config = dict(
    num_hidden_layers=9,
    hidden_size=192,
    n_experts=48,
    experts_per_token=2,
    d_expert=96,
    d_shared_expert=0,
    hidden_act='swiglu',
    moe_layers=[0, 1, 2, 3, 4, 5, 6, 7, 8],
    router_score='sigmoid',
    normalize_top_k=True,
    routed_scale=1.0,
    balance_loss=0.00392,
    balance_bias=False,
    router_noise=0.1,
    init_std_router=0.00732,
    lr_router=0.000742,
    num_attention_heads=6,
    num_key_value_heads=2,
    head_dim=32,
    vocab_size=8192,
    norm='layernorm',
    norm_place='pre',
    norm_eps=1e-05,
    positions='learned+rope',
    rope_theta=10000.0,
    rope_fraction=1.0,
    qk_norm=True,
    attn_scale=0.177,
    tie_word_embeddings=False,
    parallel_block=False,
    init='uniform',
    init_std_qkv=0.041,
    init_std_o=0.0,
    init_std_up=0.041,
    init_std_down=0.0,
    optimizer='soap_variant',
    learning_rate=0.00479,
    lr_mult_o=0.797,
    beta1=0.95,
    beta2=0.95,
    lr_head=0.00627,
    max_grad_norm=1.0,
    warmup_steps=60,
    schedule='wsd',
    decay_fraction=1.0,
    decay_shape='cos',
    final_lr_fraction=0.05,
    batch_tokens=32768,
    max_seq_len=1024,
    doc_mask=True,
    train_tokens=288200000,
    max_steps=8796,
    dataset='wikipedia_en',
)
Below are experts of layer 3 (counted from 0) of a mixture-of-experts language model. Rows are named router (the router's row for the expert), gate (a neuron's input weights, with its number), up (a neuron's input weights, with its number) and show model dimensions 0-191. Each number is 500 + 50 x the weight over its row's rms, rounded and kept within 0 to 999. Numbers have three digits each.
Before each expert's rows: "mostly gets" lists some tokens that are sent to it at least half of the time. This comes from a sample of Wikipedia text that the model never trained on.

# expert 30
mostly gets: " ", " In", " pro", " extra", " con", "For"
router:589539530549544543448530531409461534461515501506568491530553431513470487497498494405474444528608524496560513540468494543557482470430486506453544531407539524442483564488470546490439503499403638430498434523559569615549553494496537546575427410499456495479556522590530561564403585471477437450417472475440508488485437556467514501566501464543545496474516476485476522512366503489420463409559464440572504463474554577553562470482593464493520518495520520481523486477575546538562435565524582469447485421401441528455540560468559398492521529507536546538502492434467444431491452463411530547
gate0:387493504568479518476465524577494435529461522512569488502467409565583487487509600529395488443549557520531394477482516521479425524394446534465555386520541502475514493543521566504409407448472518485548460533485560496544502633487560490511558553570441591452503585504527531504417548476477506517582525485447437509518468548455519527530530478513508563464448534457505501508433507557554506457463466504504468519528490602530563357603474513469478558531484475477488508396512587497466518464497528527590488447388475569525413510487472554497469544470465311515519546491512449504464504452560485430
up0:514413535556547512492513464491459621535495494490487508394543476543482480577507515518563498482417496458531525476444486477514516490522491389513494558564427518505523520452524546527548506496557448543548485505553554537485517474452464442549492526533568437515437576557543572456559462529516549435484406427465521526545544605439467461444446480583512458516508433444510454544535517413494521546592594508451429516446445490431489539582447539434477482454519491609572565479502627567533568478424666521483440514523565459549513570457434516584577540501544476475530491564496514515629556560545519575
gate1:511533475496532450458513532494531578498470508464551561611464475478492500527568489531513518525449496502320540460559556546418461466537431505504463476484548503512448466526536493495495407438380647452586546514550507524384548481483579520571444453457474475528474530517552541589572469481515486481440508514565497493538512534466539589539514571456496536378416553477495439478457453553451515583553538443499500598469443509547439423487498608398514484437533604469551510410565501481498585592513393563465499571443486517474524526516523500436509541431523482557482516499509452514532503464524514410
up1:346446493500512453482498574431476509538446360530541535400512577502469449484411560484430546461543543507554515450481555575509404557521487527594491445521506516530448491526524428529542531490450507501513509389460462494518449547422550536469441481447498549398462536479465525437562549564485504443523557500455548521502434516542423514499499502479383529538539574565413497513446470445427586458607528556525473457454491535537471427541577508442433466545514559440551541412427512465470459458501426569542625453461547445526475512524452533503463440429575501521507537483602538495453466517514489429
gate2:474436438487485504492465470461433560535484508416451555500583460402556571552486501504474433478502454558498552553438472534512432448558488520422527456484626473439461416550464549477532480523442547610531488539501475526501574446482506526562494533494537475447531431515417501553497409527487455482549541447496533482546484644600540539515498511563514481477447518447535564510562490504511447446409579490441530451496584426516502452547590472514563506506508501456462464462506548482511490564536441521563427473496502419568492505501567564474431404702487365523536462548529487404460443467480527502
up2:494515422462516439537548474453510465460480568604471529586469570489552506509493520465476428561531508519496474594442518404348442475564425493494466506559528478497498520488480525478389480474507511537483563430352535538538434502469582519510483554471620482574451364490548552480496484447551496573493484438466573453450484460583493472553514519564552512529465603564550463542580627552453457513511525575461486436496499577561564582438519420470567543512512580566381535522442520516460497535498503497523526494493476536448462452472499524442458553544522423491502489595513561461483484488455533559
gate3:453600517533547567477584401506538588499509497393459456473497556525535439463462510427476513443467479482479537432493574386498450451505512445559444471470529531561495474573525416502453439507605560491528490526552567488478469504450519538531412584476489479576443511529582436467461453463641504534499500492462506504500485499546526497501462397434485447459507467533519488490429481477540403518492366462502454558366540529505588509550465538536576548602458480474457508471538458466422518515461529565601443541523482539536541441450489507508551484442490544576457409458412525439510412487492617493
up3:504527431476506483592437494552413565540546527494487650633496461478421545545495554556427525506454431494565548500495526466570520408558526516489462474437420473494470497490513462409463526568458507475560547520489507548517503445495545481485444456450434568527468496515446498523475408455559556425510513528576560428511564475489469435557570515537412538490447560534638517453497540486497460457470484477503539535465559527540499573536491502596429503527557410454431471545438494475512451544497475432462564443457436457579424422471514555562474521496395532525563427495444474429527458506644482433
gate4:556380498489499587492558481540453497464422471503473467503534465605514506525507450531538519506423596517491554524481523529464481571451562423534469492491410519505507481521488532480512474452508534492552461542577545412633541508523382543359422530517460419506492462531559503493560531482510469520495477533509515535473526402558449539564488484515505536517519535453447455486513481556418490483403567476554463594526511503467665410545561528561480575480567522527527553466428491548580620453507487431510477476566476391530502527508458485481620524547437616535488477575523502470444422501466551537
up4:573486576478569531455525517478502515493497540482517489584503539493469494524562458497450557544429513466467494474539398543436521548500457492529492469559476599446441548571468454488453536672491471495524515465452508521437580567419484531455448495511543600537518465578512499431537504428487536533484482608587486452470569538515552469389424525572532507524384547496457500536458567474545455554542544453510405477522490611452528538501397535528567486593509499452446476549425494448405422449513477528439468474499479517542517652586482538600535592448505545498525451497457530512551468503453548442
gate5:474524568472479544514533508457424499405486526535482432574570461496536413473550497570637433414524449491560531488558595448344480466477453469510480439497446573501548521519483405498447551399576556524538423433465490508465383517496467492517526511509534555510475479538489499502452474529449527496580525600466471435451416513562473422531557453552497451484401431450544451529434452493520540498541478500542475576450578551615457487448453479492520474548523467488552474472539555501480444561540548510523491510493513461476443483486566423607595489437565451528520639516491474438461544462441533545
up5:482486544576423501524601437392429495441501548506522467552490489538479556563469372422506452550580507549465400531500472501584531456429584529426620529483460526525508532549530517504470493515627445476537489575542453480524459513559590479538530522432537409382447488562560466475540555468443505572516505481435456521476533494571616477419496529543521451446482461545484458415528545608477561507523438470530435407452484503522463548561433471486491559475462477526509379446540544574491488526603519476448477425424524514474452443597433446527543462506508510515500547491479463492529492456476502558
gate6:519537550469521591463623513442556501418554557543464497432497500516488593584520533443464437542568524462521559476505583526488475514427496395468492536452569516508473505553576499448504450475527456348508498447488524571571485506384477484530517472526501503516533523550586505479483472505541529554527462529505443444454514525570487571525500586589534512476537511444546469560530526479482534424537464451466488441473598493507487450572451487458497573468604590450455535473508477541358460570525525505500452506554499569441488452488542466509431378477517440571533528439578503485348446445429522411
up6:469608547425539502575615500532458429403528510520538486422442546531484532524562560548460527488482514526538479448545514516534491486470380501401513460553573420482471513434549519415496533526483488493586488530442486504520486525539479483503527507433447435468556530454460450492452526450528472443463515535404476445468501523500504492489508482484510456562486518544582532500606492499494379433521631514436509455469555526455413438648419534468463478542525508556561492459537406501426418442484500477400601552547600556502495436448465470596481450543426505531491552469469496596551532552459586518
gate7:460536448533479594568525563536458459502467567527538542334574545541424628493619511534518473467471445489502480541501580543545411558597497437541497532506533526551525492549552450385570509492475488466460504505407547502421539521486582499463561554491482451477437447541577584506570502409509493479530521515468554468403544517536554417522513390495458491505554531504509506456546507497539427535591508491428504417526547543477512442522570520517487495490557482552621511533460514457586529455503561527428438467535529547608462515482446414524393455582469493517541496477485483489452513521506455408
up7:499574472516410481359466456477505571536519527501566477446554559491505526535551447404489540493479506425544559428442581434457488486486529452471509553403557497445496527415351497512527421593454517514529488471584465503498457459552498482462439549448445581602527529411527519533542461493428473611609478478519455571492499504478522443465528458467455490476502506526462496476564494523481481518448519443528486521515405501533377558517467517470552433595430524491404457426552535466511459518507559507600572443489559531415536479421376530468476542545533461475574480503502451446454532495477591542
gate8:455488461475611541420542535517505521574471479469569546531478465495572495443493482552562560389546540515465519558462653453439489448544508509480477580563522435535454478534464492550482493471462483548439494423487590496496539608460501559443493566502418502449506456523432559554460568501564465531507454527476497520515520517482479488447460546467468449436617437453534479457396605457464455423489527406537525611514455486476476532563488541539554494438544504446463486544553532538491511446474441510482496475557425547459567435423475536309453520504537518474506502480411532463581476450444612492
up8:458534525455497503438603558559520496474568515505526490510481522553555527526568411514428507501510514464504487487456567516593495548535545466474485424514512418497523579458536555623510498546416461456417460420440579529495515501435485567478481472431522619489383451491467602599476504515572432434525534474582538460484595475507496461499666481480469564506508520461512573484508450504452405519524467521379389498506506528528480500554494469473512550457462405430547506415554530524522510486519601522491502545437447444518532508481520467523451539539429521510601520480574601548402424496491538511
gate9:563454535528557497556475514463477530502489488489484548522504580545421494456484548446506484552518625386422529460549409563485517488497443490559390538374466493495609441535406502448501425535561481504496466543396520517635512560564569511564426434553477442437510527494532554510487559538514590468441474558600525460550487501455481436497491507526423477483562487522466406504439537522513504510536509431541478570484465497521553448506605551488492554459515537547432439588639555567493550510500519481533505486579532584465460495513574507491540513547379444454480451454457501429524566492554529515
up9:466563567463431526519501578539499551520413539479506463577347499491478518591530521420509433502473461398590550436519422507455642450481510487497413525432441446539526486556468479480503456519517530590453534527474527449482533464542527563456526434487449458484502433510498511513477496550452496539398516611507450537495569447569461523467452451541493581622523487480426462449546455415490464553424558577556491539492489500429553467463559486486555550494545608440484481583485493482493551512464487527628512491566521540489509531402470472487515482471539550512432517485488348448565529425520509451
gate10:492469460550543560493513542459478572564500587436529486465485542487559532449574456462391506521494524478526516502416511511568434505507504522584498540528528522463495575543568395517513502544434525429524456500415476429473476512486539480469497458471493516528487525563579485543507667539475500430436486557457464509533439501524494477444532472482436530566529658524546575483448508564517392531455548473479434586478495541570460462552539510458544527562560621470511514531461374500507450557495417510429425382566535450510455410515584519423480466455570576550569460548492514402464517547473505523
up10:582443493577361500545481462470479502511609501518490447578479468520466567447470442409592524536519463543437445586515504467444566447550551420566537499494391482510493518535506569518428492468446433574558528472475472549515443553502454538549517510472510549584528550455541547456502503413474478479544679501574430477537620511518502538487421440525483498431564497476458435524561540506475476422434556418474475509495497573488433467468534512515637585496517485525474540551425416553572513543475540559572589543502490540495491450474419486541539468564483557459543520541463507507458498547527496576
gate11:565531517501465542426498550635533451516519452526512467494522366418480587467507399564535397520501578555582573412438516492559458499417578546460495415527545478486472631504478534431509514571467485492419440490510498521397554477468548575566501462456471423512535445547419491498447462476588537500575504493488436503566528455472508523454476440582449455465521448606496540484513470393436580498508543496505486565418487492549566395524531462419518559409625498522510501546519445563465495532540488567555435499517451511438468501508463442511554473461491533462477545491542429534532512501531494496
up11:425467542524443427480514556583491506437467482471573431523475511444457598423441589477534545491602442421563487522420511488483553490482627464498539521483574525533503482427500453524561413505456577467534575518417433432560512488443386488586518538494464472495461529521535495450462426475465526535511495509494552627538509478450529572384561484452499485451491481571405422456440432472554470554538424513506530481554483518531482572563520513544577525556503490558413454479388486425511495481485544512543499481549454477453482438448431504518502449519603485469614505428559468506411524423536513475
gate12:490500537470525516642588543510546472502507500424499447474547480590414542417443468553629552533511539529662526496500531532578480501452499524519526530538354527500469465482474496545453459533478558482502500558483573532494452525519502536443501393489394534571577543536531569525483564440502570460552531494426566405477450431512509593507445546439562425482556570460484500544552515492422492489539499553479475498414484447487441468391426521564499577448514596584520518410602446458464504502560551437485498458511508449547483492490525503479486480536488505499498505573582438527537496423441486554
up12:535507540581493545448546548495476555570565531465425501594485482601481410447487640528464480513385426412556497452446479451490488539530500436532519462440468507480509470489578574471532514531465537492413585428539491434481575452461493456512531454473436508534364456486460540493512428485478403539539522575515541469475517550576522458449580522511562512555429461445500553519587579383629526456465485467485542434465534442512509462483481464498531580421476512507494452505552486475483475452599516544524452561500487467467434571600503416404509558477447428439423513477530520449495466453553516502
gate13:440529554556499565579492501530467508435500500497580517419521461434510481482464528535537491518468510531507544519418569559551549451498485481486548530520505665384447414402592426495487500557508453544486545549459488507519522523515490524583363498567476487462535554513440528517487570504520472476442601476563538529496473471471544582488551479527634588498495460437522471486416478506566405471499570497535435537495453459547511476615618472590555536488546484514398520580523513511463443450505482459571518432464460559514552561416529526519467468443416603446558485527518516459455429429464497507
up13:464522554530460600496442575519470539497519504478575444549496499464548487521507555577397600478489560503563461537516509492456473367534547456513415531531505493526482442521486448568477610543595546439545430382492599543515492481523482519478503473501412442482417536417535479452550524497414546477418540493558493563536529445478419465575528532489469707501459485556436579530471479583499426477590537547597487530557501554541494498539537540551567525535554523516482513586517487554448522471568489515457561526561451528482543551500553498542497531503523518491475455466591509533551522565454601548
gate14:529485498582472476480556522505475546401446529600521489427480511521509612498451488482388474502468504410505466584516488491515484484450534487471591599494516476506453402544611572486492540482467571514545524446585545553483543409488579570560517417526539430522484492523462549420528583452523508496381527473472509430548502561542399463409476459493460433444582513509445515576463495473405583469489568530496559439506422419555449458466494429493519442600496453481537487525449537483424531566548392509527444488439427514469475485452432553466504515564493492528470478521542602481533506459573510583
up14:478420481426483433531466471492611508504411447506564543461444555433420497509543524509443464495534473500488461569561579550475492505527591596465546519466529522525524486549517528603519511554561455533585479547585477547519473580554506558466476536446578499535456566597518392386570469430506510511511521421559522499517555603459505540529548467501497544578439546441484489502532583486466463517458536554505524433485537486515496418516508496431412544520469488602386402480425500510560543520434566501531467476472457508609549517458450605442474584598566550421482511536576508481567461494474515519
gate15:543532518549415488473543445515519454538474483501580474439489472478481514484547578530567492487501503431450514529536543471488451526473505531448530439434515521385472399493515383457477512419502481550520493541488578505483431533505520556603426479529471495546499536598505464471422602540482477526582508476565419581553462504448530457482602524433532527540587513485507536531537498472435379513658555496625629502533598526455427428547506496428534461460531519496477534518544470470508454482479467502500482577454431451540449500491369550489509557490544499427487470504448575480534385415506479566
up15:507539510612445528502387542542423459456447548448436504462554548466498483514486479579484424525488512564507517492529541539468476465587453495433469416425539544523547483504577606545509483568524525488519583523537527557463485520498531438613527467605546573384447446451448544588469519426445455436507489501550465557416528530515540458527590602533419435441417587502533490494513435486560485485428577508512534589526463562535444464519537512458541502491483563547584438506558533550591516519418511468431530460480526501483492478518569519510412556486396456444470451458566514558514427508446419538
gate16:497506512548417545526508631434520464475440480535531561563523391473595511551457528465501431522472555474480448511489473443538539408534488412515463540512641510591490526484510544486542544491468547464466535492457533448610616567541535503556568592496454491488533514527536525510465581526516503496541497522472428540579505556498515581451565526607597529494456442438525454468501529539503486564674515531488399545563472489584529440586460542516561550501494533495568424559488513506527544575466441452513431502495494547538525517389571583476506544421489452505518535503614519460461542476522505504
up16:454482559535555575509453520512361448628552497484456529476548514523478517407418587498536527530486542516473516486551481469521520472494498604494520499512502515505549525463434584495523476456492540562482483502451508410466553494530409543529492465498418498545481591545475499510447546476504544466581487504589458530524523521483570462490425480617405497470536457480577461538551495503537520383463539530437506481512397545520545537512565436436608476528499538525492468553519469535499597533415522499485521576490593593558512449493496570408529465633507543468413501408409471501521474583387437572
gate17:472560447421554642462445554584552479618543563495502490494486422500484562489409459533551473543477552484472443584504473526543459445407504562451463452472555459470449553485543544472566514480478413507587413572495501528489517476477467578512460544492536502449379523408525467477501566469428450491553488499537512511516515500490480521555450568542618469387565501429463481530447460554620437510491446464432420516548492509506529484430502425436521515529470416445452523518610462443482471501475438526542488524425448488503497559409510510436569529457513475471573486583517474454472375475484415485
up17:481439467492490477433435498494528514476493502335441433438599463573452530451633551590459509478460422451340493602499548538553458504428464520554444465533448471597485541495556540439504560401500448524615449524547477515498520518464464491507417510426478532564478484439516460492521504479394551436399626529466466513422542484572477529459499507516515475446550423496475478528445460519490536498523486452510448520482521411494499492451491490525479556462477441547636502493558449558482526549433479592467518543490545491588561543500500415527507464493529590540544488495486510536505479548593458503
gate18:519447487572488498487466530547560500530516520387520476470580379413492509479495420571532535441438514426453470458527534483425592437431568522448505480485575510464458503458512479417510558535535533527588528523557514526499521585514464482485508451527451495441430532520577489504532439375371471590422512519510563456479415369484544514450537560506555416554478506462467502563459515470443502464540515491497585528374445566493460505493494433503470478622544542442486358488505516545459446488515506514457590568439473555548514454475526540512425474466505585535551527539500424515541466520551434571
up18:563547500519560442464493514515494477543527529635436445509548425538533617528531605520451478506464568480478478505436495507608496532465565482473480523443509502453527512504482490450503505420413465457463455499476522580491506516456514525432572522490447479444559470554565437572551514421434445510511494446539517413424498597414511507588457487438416535435559531391569428513615489521410555509518456509446459490466482398426496481537468463506459531490580519434480502560407537518540480488537525521498475510380437556558535590435432504446443545449483563536533419529478469458459448597457470583
gate19:475516561497483601416525536408471534452393483501454506483502491545563409434535458415435546515557549554606473443434545590561441470524453473471444531587488449459626436492447505431573525529542513377481506538458559530596487521434544446533470542565433549452560511493519584440446560422482562450514530523431465418480518436553572502521442425412506465466464508539430425558453467507466531498474502511584484512478465520549526536577592463449593443529481449490487544467528526472456567446598521520464561479494441490382468501463470553422511525572483467494485454521542483517505498508510450441
up19:523510608506499526491475469523492502511512502416516540550553549423513511515537503468425572530489539639528464446479517460539472476507493538536519514480505557645453465485452576551549428623541426511521330523422488401464514503456488429499432580463494494511427441576557538437468481478547527524428543497533432506470537522446481603332547455545572534529568431421538546518465459532503468442577482484503466484519549541537460499563500519464498513529581418503607469487423510511475508440488466477422493550500455517486457529510466444546577587614541467512555554443483478497421510501478476458
gate20:506547539467473562425466540433533479410505521483513581472454496616489576456528547426505493492493540488513574503488455476534475428524427468495464492390576462483473446551563500544471442586436457526465446456521565552530565460504504598568532558536408505495570507575538454503522424480467441474521501420492411531485604476468545451470515515539493466444465605559454462487509491488547499407482452472486468551436611426569567504608439480468516464473565560573448521442486502532487418481504476577527411498608459507623535458482429461499459506535542477470528466574593517526600467538582431510
up20:514549496420423475429488476486516441362496491474585563455401383563542405380536495490440600543544457468509530519463556445548584428431408543540509520444460505479575567456507552458525546505542475569519468514588547498515556544518537520499461554497448524422501493481528475618495562527481465452549515527463489609483534573496478536441532557461462538425507585450529510457600515467521445464490487517505537605476568526484472540504434453512489520501482492480429530541525532501519571444476461352433540538545581545505521549484495469533509565446438581551470416472468542421539527466400483477
gate21:501501553555485561484508466521502536495559418461557506492517519552479502436512437547455474376509518573552483470477514522461485541457546490449573470449523494475500439562486504556478514512376552514415470478563545531515599503531523513507521488606472495511518358464462426564518503462594555562531486492442478476600538490504514538543407499684564434462490509467472417492413479546467521413481464603539574483581550551553511481529500460494499434411474509517567407575535509396492569487562564476602463489561421514477522495459445548444466486431507482470592507505511551506565477468429406486
up21:489531488525513475576506516468465533458526391461515449485477482476549509443533567519495544614550484500485456550438580494509504551496504543542479473391439501512418507556551484505449397460361535496385532514555587572447479569518515506430615449444510510454532523500472538473537460532544410445545533548532475518457495503483448484529377533512522404382493432490411467542478410543456459492469583497482501507536475438512464437515544528537416546447499417516558500525517481537466379562380543527480553570530562497563542473523528556565413439428527439411453577506525472504544567477535466480
gate22:527393504488385495565569424489536421548532497449591479547468410454489471475520489409409544509513515474525500508486524507527434466527447415502470528525443454462493446497419509544543510525395499555486572511522496483475493514471451481528462446569486537503458452497541536548585512472386351401488581509446573544582521538516552548511545472530481539487560496506494512559443539506524514525567569397490486524587509544491517473528471536452573605542398475462502529483492611413567453451599578508450397500452449470501540464501468478444475514454428558466492426477495423448459615578505521446
up22:484481547520451516490509548442588513539490427454395596441517568429498392452485491435529441556534508483577601499536518464572510446492465432489515486548450561478526481528512454627496526454505422531510460538503447533490497493457534445381481531532407444524521569562551554514451561430512510514524413520506397380458533555372534542386433513528525485473589476461509522556518538469563507494445522405457486466425554455582545456489541496499539411505451464590471544495485520492478529596533497601506521462565406524575458502518545516468489531554473476432439494558501510455594420451523501487
gate23:429455497499501575466565545539530497543548459460513323484488421542536517453468547533472501523475526498550552490582447485488545504514594396455432518438491494432527499542445549437501504423432472521523516513466545504470482409575403531613503579501526498462514539536499454492401569433499453498456580509428480567430445487532474441502543538495484523535505559532555515408479480584501576454440445458563536607606476528504483469458557517479480537553572574443423527430604488582444465477460586488458374536562404493543457444473572535483498508479485558482465563464525506541463538480482420528
up23:514469396484531539506503531543521468506479454439548484424453450472521449453584583546495530446465527524487562365497492499524580570528511455451489513509427515479492409445447501531502578551518487445452509526514490535511575429594539478429513509554519562440518391407435544529512472608536535471502445437485426523489492472519451535522517483411477564542484497445433395430550500488430476427367490541563532549631568522552515509506501586560395423480533549481415493530474569483503497589440462456544485546489473449396423460570497392438463520534474529475499536434577511554525518460503521531
gate24:525561532433452518446489485500453474583641499469511469484467576469534426478433488528507547588490540519551517560507562514537549383564519518461526516428476592543614488494482443390480586398518461549518408572531487486506460453503488591574395600577505487493460523491407454442481548500509458508490487586545541546435512596484578545472431443454512516528472539441479527510412516527515510505525468542515539441508540576540479460449490471504572519414476471481430466434468495481557540497506559379430529492512505555415577536487449573467446459477476478474571498608558476442485425503423437511
up24:479440556468567579520482533532522522540522454466497508451555384508593459566526478475500429538526463452559450491565492502389596446513467529612511553486432491531492550494576542463491436398475400470458567429488505521438520499549445472549515511567498495530524507456508400427541567465585443500517427396504511438467460550471558451439482603429520474469541468504479576590450454537486471531458523606521513600517532511522427447488522497562525475489475481467463543545569492553431510398512486433476435477479593341431449499464550479482499493480515469495545488492475479448528540404506393416
gate25:414505502552501560449491611503489520567558522553454516484417450467556501442543548612457474492523495581455448513465531427525495419554544487510569572462593544454451476501503494387501410536522551469508510510486507422578529459548522466566494521438467595536463621529484486538500498452478438405507529625481529437543476531471537568457478480564481473526530526427427478509543535426425456461485505466474435436424538405499489532501495507511382565517585511486570503503390534463556522453521516548552494495450574483513455410494490512509576464433504493669523551473564470504531396476434504460
up25:550560488410478416494499444526582471524481476558405463518461551541462504537598480470461485478520485414515487539532526526504491465531496531487493451405505456566526539519519616477518468423429502446446549569551481476392512475579441609452537569527457413499492486470548591449564545524494569471516511483408526521457480482480606518499587566532510534371513491579459486472476472550500400540549488395563520484555507444559521538475498474521455530455537450519462520545504551472579406509411496481456502480567518540450530533592562431463514518454511487420481404489531403435517651518576451458
gate26:453519511522489469487531571497560515523455501547435591489569516522513492501494436352485492533465518595518524511441365504586405497524443517528476523441571481523533461588509510512481441517473538539509505536503554447362426488543432411536553495498572527503530604562467543494545555426499482491536499492503532486490484505490499471436508441509549438432480492528525435473501391614543500390496455542588577509545546602485511533473529541508514569498604490467422541453501513553618449529532463565516462570500453600578501525494550610488533415514546475522463464624442462496450525446451535455
up26:479375419519481525506600470526482539518544542517581505454582512551554538549594504607545487409494588485487506539607487527473481550549479534498430567583521477452486559547407595485493464533452474510509538391436567536492419503480411451473468496429503466516574462539513481512457500549571424428473457549461535524529538481560439570474412459558479558529491449500503599552462461519481498411468580481427575476454416541564459583515499435467560511473487453416538471470555461390424510452515475498481580517502524521538540501490662474435494512431534432487505544494551492487471548436496527499
gate27:558463505549545506536509586441518490541412492511547472444450456510604540440537485438481438518626507557508507505409534434543411504462440528441485502544509468420502478496450539493387507349560534476519487502583518479514574520457526585512541584494509448496527495399401433503508482520477539460571495472479482431588534572522495475613481511567565494524472509534509541582461538388471501477565461515548473513486548488559616482547541466446480554597494455536483504510522430498492405443453503432524549533473465500511487481555450551539389464471611514587518553591484580431516489480473489407
up27:513450548534531503561360558476550475463481387530515537540420617570495549483545431412526529481472504451559584482472381492500488465457562502502485407404527453439509460461522512538467460520501551472581512510519441438530592417529500514520632479450422439545490468496517502514489532530522543446466433460563519514564522596612499452514462480502487487544471491512481423470451480549524444634506553539437588502554559454538524432549551532534552581543456521518533518451482508393442518503529542538490479467535537468535573495517577509485461529456524500549450412518426421380552463399496469540
gate28:546476499521477575419442558514473476547505563468593458536543510557478435499452479491508485560566512513558439533399539478456531469491443445431481496530538533522473581476502574482440486470545399588569527524501507512527530629464485485544317511503474516557542548585485594518547533504579490546526510582592525470529517415517567561511515507539549515463473439416523567458534513564548481503561469576567561612517512464566518532592475482398499566394475498521429501574516592484501526529469477469475472478519488598423523522532427450466436489530460407499523534515433539453495578469398473542
up28:629518481521518533485524474514475545482562505564513532473509439478549471523384529446532557450567479578514495465465512558512464475457509560592587420561461417531536456525449470446470511453442447486515438451403594638469512466511462567457491550462539458463482586548512524442534419480487609555547467544532536441509531555593542463512533530459488427541438477446528541566462450503449462527493521517532572501554482537513531568478412480470485482459442440596439388468497557620479612471581550553502481544426475371491499465556477464576420478468589487512545523497536522519499441436497494453
gate29:540532519505479426560522517536552523459443483477580364513596495518588576535459457525518484511434551570459509548597480535440464499484356482493543502477586451459483459505468502475528598541519483484474504533360494516463543538420411473534507422579524454491543397617446612547373398481495449552512531498472483413529474513507493559474450536570451454485533515530481454501515435458458458489405530438496463489463472524392428474429502493559479362515484439568516455465510433518545472526532485520470470554518509412508469545542497447519484540499427486494505484551463458479514421493423500592
up29:556541442563576547618448508477496409563434504533536497585454421503445539484500581577598625495546501554543523485414493443491582495488512512536632538464436474499613477471506512545521486475488485478576496497445535589474423389612444465567547530456546486545491570549535490427533468517555487469522533508467554397469501464530601502508427568485531427471568475408478527516557526492474432527459485477420443468439436451484527471463575404567515568513502515535522491501474487612525458520474502494483540487540467464479522462610515483450493564596558529503523481519447580471568533471461515570
gate30:575529477564524533394464496507589518478409435517588534513530544481548439475492530539483408588478480438463413538481489627480602439503500490521528579490536439476395485512482574458495530596500471542499471514521575517516458429533488449550454441520502553522472508517524442646515525570507462410457504511526517570471496519481480508431566550497507537458522452576498475428458524443505440500466582612470558492459442522443485438364464569574553546540478512442491485519466487467552550451478569480484431451538412517520425664574555493508498551444511496550504471526433560528516479510470466405
up30:584564550522417445540472496485489520429524503631431480484590477466548491482543486429542464482457488465576502575483528458499506473393492452523441527480568515478445535512430512483505508532468603481496590463424547460481607458404640509496558433488503456480507436388518459510433579489500479469446527397437461400485511466559524454533562493495586456562560439473444561519415565525476517541548495546570445568552493507500499538520528427579497560545532586519490389583451474536571499531478490455494462538424515517536513439549525506515454471483514587537525576464520420447489489422498608460
gate31:457512489551459497532535447503437467572430401447523494465485525507494504482464512447411544513509570543442516510525583491572504502551497491497474509506577515536505452487492535501540516446438581502416523412491568539379584495509520527481525504441545539472455526444606554434472539392528483429497562469496474430517432465423433508516535390510457521396564487537545524576467558510559533505514512437475440539530538473623463561474467477618557486444518633553530517450453455524658493575512500422558470507512529459397459476494588568433498491503490492529535436499594410499539400481499471497
up31:498562537445484532494565414465451528512495524440506560545560483366420379482482629610524553588485410419483615479547548580399489471532422416490540515567531516585501508509600528506541613448493589538424561542465443508611455555434514513505413451523479474486557543568440519430473522485476428505466547550459435482504572488552523503516424496472528492512517455466527431483442485499515504449520513520496485497570497488576472569490492479479524586463468499475491526501525475536394489473481500535478455570547554457504427441520535504508514472415505530509517587505521503531333468465517554526
gate32:510470490587559529459437441533491419481485515541559518566508491557417503495482502525450445503579418553482457495468500502506466581520527521490512537465444471458516451501533417422483434388507538478582466502442497441486517451525366484631546489497426418529477466514536509514534509482451521521463458493403546496475446579507440399453614489492505477495482556495539496523485483558514515456580561462453433471532466407552495527559546450500418346644420557562540515465532561465579490495444455469429445437548480585556488533493531542457503445504480469563563471450492529467425403559523609486
up32:468442514419506491527518425515450576469540474432568402470537507447514509387501467443467540431570489463484484461463484489524455548444536449569484500495489567406503607586517481494498535575541523509556497431501502531470479440404474448555384519543504470583590572506502449403586455449495531439446453467500497580536506502551466524511473586518500447590512464540447592574525461543416449555525513549557457524505508522564481524494498518505566484512476536457418481392543462423418495474540479448473483461466442577486452441535448503589505465420506432528495481549553461496317395474518556517
gate33:514430488508494571436527510366465528488446495412545492543531484483522504467598527491584501498521563455536489602510464448576468516473510408473607488507531457482475533504444470435479487543472479443510595414579496495529454502485476567519508424477558538567571433474488460523523542483400462556382397525432473505450498562479488525536455578542529407479553502502532436494455529445529541440496555450507466498502498653552462458619554544394443492555492416425477487515483635516514474469585451523540468554497478504474458498488594480528481520529507471408499423495548435515481592416456426489
up33:534575449421511451464553505532535552597434492464578489509583484455489487444446543468524512562513557540487481447548539417464423492538443609483488534463515521498452467598511535476537406598492489589503556490490424421461525524450460523419554439551479598491497430452456483438379551429560420491553479572480566485478478574566537495446491626526437588513492489570490488462459477513498424516493448523577457525452471454491579584551457580502622414496405488556541487514404549558511442521578485492469428482483481523505537480483486553494503499554453401529487505524433525551425536486466478563
gate34:427496546546441586427569408545528510476531445498591498540590536548543541428488473546511518548492621502544511491494577473393472423593465443534562494459524497487455521437490542427565505515471495516475507502575561596510542521470492424495472540487415494506562531546563508540398445500420473537470536546465564438441470549604572404546554531581477541589566521568529471454410536465511501428576519420452459561445551504550559475483531449477523443486511554506579557481582412525496473521504511589435495470414526550529505478508468508472475465535547510538462569524487512464427533416372548537
up34:575444469420447447497503480446540521455449587522567530523429511379507459522468472464538532527567546438425402587553455487530548514489470446409524434475489497441493478503481471522493507456443566536490568483429522503437448571509533483531503581492590495524461492534428447499508618513525503567576516436442534614604568475567469468468572490507487490410502553529542485491420543519418474563538496508478463568445550510543506520554509539480451419561389444493476545491603551499512549569504530497542496616533453432597522532564470509408505594429422486465441515379478458476507465508450515455